From a checkpoint of a small mixture-of-experts model trained on Wikipedia.
Size: width 640, vocabulary 32000.
Experts: 20 experts in each of 10 layers, 112 SwiGLU neurons an expert, a sigmoid router, a shared expert of 384 neurons.
Below are experts of layer 6 (counted from 0) of a mixture-of-experts language model. Rows are named down (a neuron's output weights, with its number) and show model dimensions 320-479. Each number is 128 + 24 x the weight over its row's rms, rounded and kept within 0 to 255. Numbers have three digits each.
Before each expert's rows: "comes before" lists some tokens at least twice as common just after its tokens as in all text. This comes from a sample of Wikipedia text that the model never trained on. Tokens count by the router's weight.

# expert 11
comes before: " the", " a", " to", " in", " that", " his"
down0:111167139140116121099165124151129123138099114101110110114144138089161150115081173184135121120139076114115120124115117119147092130168135121112081097127102145144165149120107121106137187165126120139137134104119089116138192137110100119101123144178112158105136125103165120152124154146153119150095113101167094116146126085117144105180148106142137140140139154126062131114105171118162113135118131129139145123108097131126118145128132129086159153153132140132140150149125149125158093171126112
down1:124109142125112102142166153121181096105114136146125162112083156138128079115087136148139139106107119145133140143085131141099134145113116167119145164120124153112145092127131140175133090113104159130149128161154120113153122104132120094115109100184123163108147141167170136125143175102109108134079096112135107167102112166140125134135103135120134119100159137125105083123126101141140140127066129119101141167127164162102133149113168125152139148132087097074141159151111126148130177120103139
down2:100166131096162133147104133142107164159176133145152093161157152117157148062126134109124156115121124136123141115141121116124142131135129174133110130134123139132140131138162115149097150110127072125132137089100152117112120124097109135184095126115156122099129114174135124122103108120149121139124137149122183113105114109080160131119115170129142125148114133121126096143119126109139078110124108135167155159134122133132114141129162129093126129129162153122113129128157128137082132123103114

# expert 8
comes before: " |", ":", "\n", ";", " /", "="
down0:113102099162104107153109126127121130132121152151147087193103126134175168133141134153101135143101194153086130139119133082144162103119155123146149141134138122145148112169093108114122133123125115128110159107109100119117140121105152082092131115142160118149122120111130138122145096124112137136104152118155164098160154110108144156104111128152135140101140125170152144102077125144131176176132092133087126112125181146141109129118137145158092121130117120142113103149097140125115158130096090
down1:159135132111117117134131141094078065119130083174124121074121102123138098144157132151154133112140142131105108165132135158138145089117135104134084127104118102128124146129112125135113163131154123126127137127138069172131140157102109133114133146086136108194111092137110140126145123148127127096144131130110134104139133094115148153101158167117094108140126176100128106128141132105096179139091110112139169169137118071141141147068112131101128144129119134191129107153122117155096168160153148
down2:167126152078117097129167115143135181116103148127125104138107114139179091150103137158101104109101141145113099132098119139128117113117086110146127106123091161138154192082110085131139145162142124118112107134125105127100088127163136120170109093152131119119102143128116121150134146167129126105127143159174129128096136116149143148149118133089157156113134098130163124118083132126129151136156127126125074094117107111092103114157129121148102164097165150117134098118141161141091104130117124

# expert 19
comes before: " |", " the", "---|---|---|---|", " his", " York", " place"
down0:175122173120134155100087111140112107109132126138164126140134050100140132113129139124141152161110115156149107099171104099163141117136149166120103091130098155133147121115147123077160074100115131147095167117119162147138123108117109160112096126160147096161128103166157101158162074167109120120117171131137115163146124141136114126157152131096091098126102113156152110179092134093127146177059120131127108149078139137146110149152110158080098123153140150118140097132147146103107108137103106
down1:112163134105115115095127124083196133189094180126099140108151154142101114100134177146106131167160124098131154118120117129158141122083137166105143157124116118123165118128102150147138114125139134118116115127142123137110109113178191104170153120114094109122068124127110183144104153161142116146110138160140170090085176110127101093130117127126154137138129115136127104095131138134098100162159140134151105116100096164133115123131125096144160140106122106098131111094106117143157140134139158
down2:176154105146112149139116147111090130139096127118149147134136095139112165125168121091141112068150135146143130134099135155073114158106142142118143081146107144103132146135127125128129128134094124109116126099151100088167126153089139118123106166113148145146118175148119132159135167126089117144190134135135101100147131096130151150123100137151141115137088143118128141098164136128090128133214107105130147136142124131175113086112125125160129148172145138109143128125114112080133153143117127

# expert 18
comes before: "\n", " The", " In", " He", " It", "=="
down0:159098129099075128151127086110148131140137126139109112137104137106118127161122136142130170110123140166117151145143120164137124114134139139102116167112179120145119152131139135119130112124074151130151139136151133139161148083134147106137119132126121118131119103149161085145118117143068102107138107130092121070138147154120122129139178119166154121143154137115137107147116110158128118116152151153122119110133159125130132124000131146099139099146152133146132155166140146157117090153108108
down1:110100116135090121147150123116114117092133118140153142150150116149106148147152149071153151112130166130140170126142111081165123109141135125135096146154145111122120129173156120147122153104121139167102109151157110129137113153088146134116128146064137094124171089137138131122118126116084123124120109147105152130148115157092153068090091146158154111152118096118087138103112143111091142117100150120131123098116177120139132134122153153150100132163130108110139089153110085127125110152139121
down2:134127127125117187099121107104141137186133137084131124104114139093162086105132144145111069135147144138107136161152166126141121130137133143124116109141107130142167145106104087114114122150112127114143146150112114159158101140144152132126169118123129163138126115122181087178113147103159138125124160146170070092169138115130119136144134139149131160107139083125120117113092122122131166106108148116130116107078148129125137100134188127157147147144127134144160092178121117104139083107097156

# expert 13
comes before: " ", "\n", " 0", " 1", " and", " 2"
down0:100111100111109066130097105146139125109119100094128105104133145125130103165149147086146147151133151122118140112142160108117117121112123138130154110143127126102140125174155154123122144107079113094093131138098136099139134138103158132137132133156116145146122128143137127093113160154147127124140099130133137162185117134133118103122158126107136137128056135094107116151132102157124135127121105156081092127135125149115147092148141124084124125106147173131130133175154135123119149145097186
down1:110128186082128104115161127126168100148176151182189094124137145106138107072159129152121128184159154119149128151136079113161089104131124117139086153112092083123148109113087107110135155098135103128121125120080125120126088165139126132072120140095165129149103132085101141150151124104128185121197161139144145113118145120149106163127120173111124173073139097075143129175118119120091128120154154104127115130122157158161109121103151115120163094089082160146122147120100110165126100122100169
down2:104163127137131128158133143104160155147114151140124107131158120099126127117133097155127093119145126115128114104164107134106116162118097151166133100123158131157127144085137120121137124141104180148117140190076129134085109148155111142108099132119108120137146131156082110128151083130120115129119119154121070088115132132117117131166130084103089117128107112155095096108094134125145107126114148151128120089128086134073138136158139086177133155113135124135151124128157148135107121166144167

# expert 16
comes before: "s", " and", " of", "ing", "ed", " for"
down0:130127157128105080137169109120117139130143145100130110155151108119104165130189121131076140159118152140126100136136166161126175112084108115153128136155132106138164101132061141111132161142126120153143112130103105130148134129129144131170082141126146097159136148100100122087159122138161101124127121088148133095111166163113138169134111131119105132141135121139123077161133149103135137116146094147102115131144120098094114102160109164155162133082104106146131144117128110089152123156178097
down1:159089150123150126131077162165173192109111183140152140129130083167104117121160131140177138107132078127131124087138195131170141164125138121105149111132102117085145116110136152097134149165121143117151158131122142110119108133106118101148139133101103132156130135124103106158129100145166121115122110102122130127113112158125107114137146130134135139159137144176100088090102083159116110119161145119114111151104155130107170134140128127092146101123161138121161149115123130145144108103126091
down2:141115130116143162102104108154123148143126124112158160128091129117121132127129150126117106136104125100082141155168131156093164125105121108131134071162156102162151148117120098165126155127110142113139133136058114122099131117089123139099117164137112160202152142120155084129085145146087122130147140142116145092173135128137150161138116136186140135159141137101144066119095155175126095145121145134112096122122127172146089148106135145152125141138095086135107138192154131146153142137149105

# expert 0
comes before: "-", "|", "\n", "==", "The", "==="
down0:138118144118128126134164119151105095132098118140120087142133137126124133122136127094126145157142099145128145118152135121121123122133134123120118131157150076096111141131101128173139116125129116124111121140101129170155127067132119127069112089121108084145131132137149104125134118161132117126159156139129126104125092152132160140110166086124144118171109133151115134122123122140105143120108131163155121116113103125143133165237132127156157112128130169103137133147127096100169170128105127
down1:181132169105166132124114120059148158114123122106117089107142116095138166154138126141075137111145158099149153149104168085139170121193143103137110111147116105109136135152145138196113132162165137092161141114159165142098106117097108110154164146149140123144099164136127152113130077122136127098122106084118127155132111132127110115168152126147126118084153140137151110130088169151076066101136124143124142139136088139104142126180144131138128142058104115119146152137084136105148179157158128
down2:073090127168125148139113118122129115133125151162132153134080135097099142129141120101148172147166147128124082136109119113169123119135135160150115138148075085115168152114104127148138132075116076086087124123150121105158130141139168117127097145119118127099115151134132127094118115101152118101121115137115139122098108108103165138129117113102123149078126120137153119108135137183099120131121113130107120149135128141114183190244094190096133111158085122141129153114119120121143211068117124

# expert 17
comes before: " |", ")", " ", " -", "/", "),"
down0:112131102127160116172099099130095162118101177139162059148121102131066141143143105174185135152116109112109100135116101134141129129112140150117088125123131137089140118108121126113164127137105127157107112143120118131133153184128164115115149172131097130106116168146151108130102121084115078137136095103146059198159124141128144128139116087131173149118122142160105138106166131138091162161103118139116137163144121185090160157116083104136135147057151109129168125150126117117146080103131109
down1:164112111096103118114083125149129139095158062102102149136081121102112124152118143101120117106135131145126124132136139152169154125156086103146118151081143150121122127087133139133123115098156122143100101139096147110142139082110117107090157145138117148100128059153128130122134117104110119164094098151121108141108117101113141108142099132157110107136101110114089134106129068132143127132124134101111103137141138148132078112106132107103118140159209147120141173166181186151102198136139087
down2:164167137134130135116135157164106110170124125163133114117093109108092133099156117126146089149097110154126188127112062111132098124106152173088123109155127140104140130124156155155132133071149158110077125155146154165143139058191123123118113108140140140106117125125138136121190113136122088111147130119160105091101147122119092124115140115155144094103124149155144090095127154109194145120077121116164145151166119113112123123097097125067118142133162130148112169142154099135187187128119123

# expert 1
comes before: ",", ".", " and", " in", " (", ")"
down0:149114116162156158119184134109104155100090090132139153116142146140100130153109151131135161111163086080107155155157158126138142084120158138110114164108091112119100177115156094153085118091128136135145129101151134125129151117147162133131162109117143123141151130093145151127140127135117128124136163143127201113115090121106119076103141176109161126128117130132116099138149121130129114079131084122138126092124119123115119117174143123093091151128099071112124141111151111105086132112107073
down1:081161146178145123123133078157145157125144141141116140130136103132119134164155107150145167178100129142145161142127167110156117144143126130164100130130138183085141168151159156173087126116123132106147114131159128115115120156112154140105111110117126134132140091126125163131124104129151135114117095091137144153129106133124125123083117113100101141125167109109167131112089114182059148159113125102143157176170141108064141093130152110160116164112059091133155126119145152137133096133113127
down2:149133118135142089110158122141155101127125088111136127176133124119111140134129160119099162137144147147124041161157143105132121145100117130110131155128107124144077187096145120172118107105113114174156145116104100140123102143117124103144083122123140093159110101139097131112134107142121143119066151166172106093141102145109131160116150082130133090177136114130101131172092151131108141112090129138115127142090126097126118116143121126123182107111157158130142110141162121132153141135082113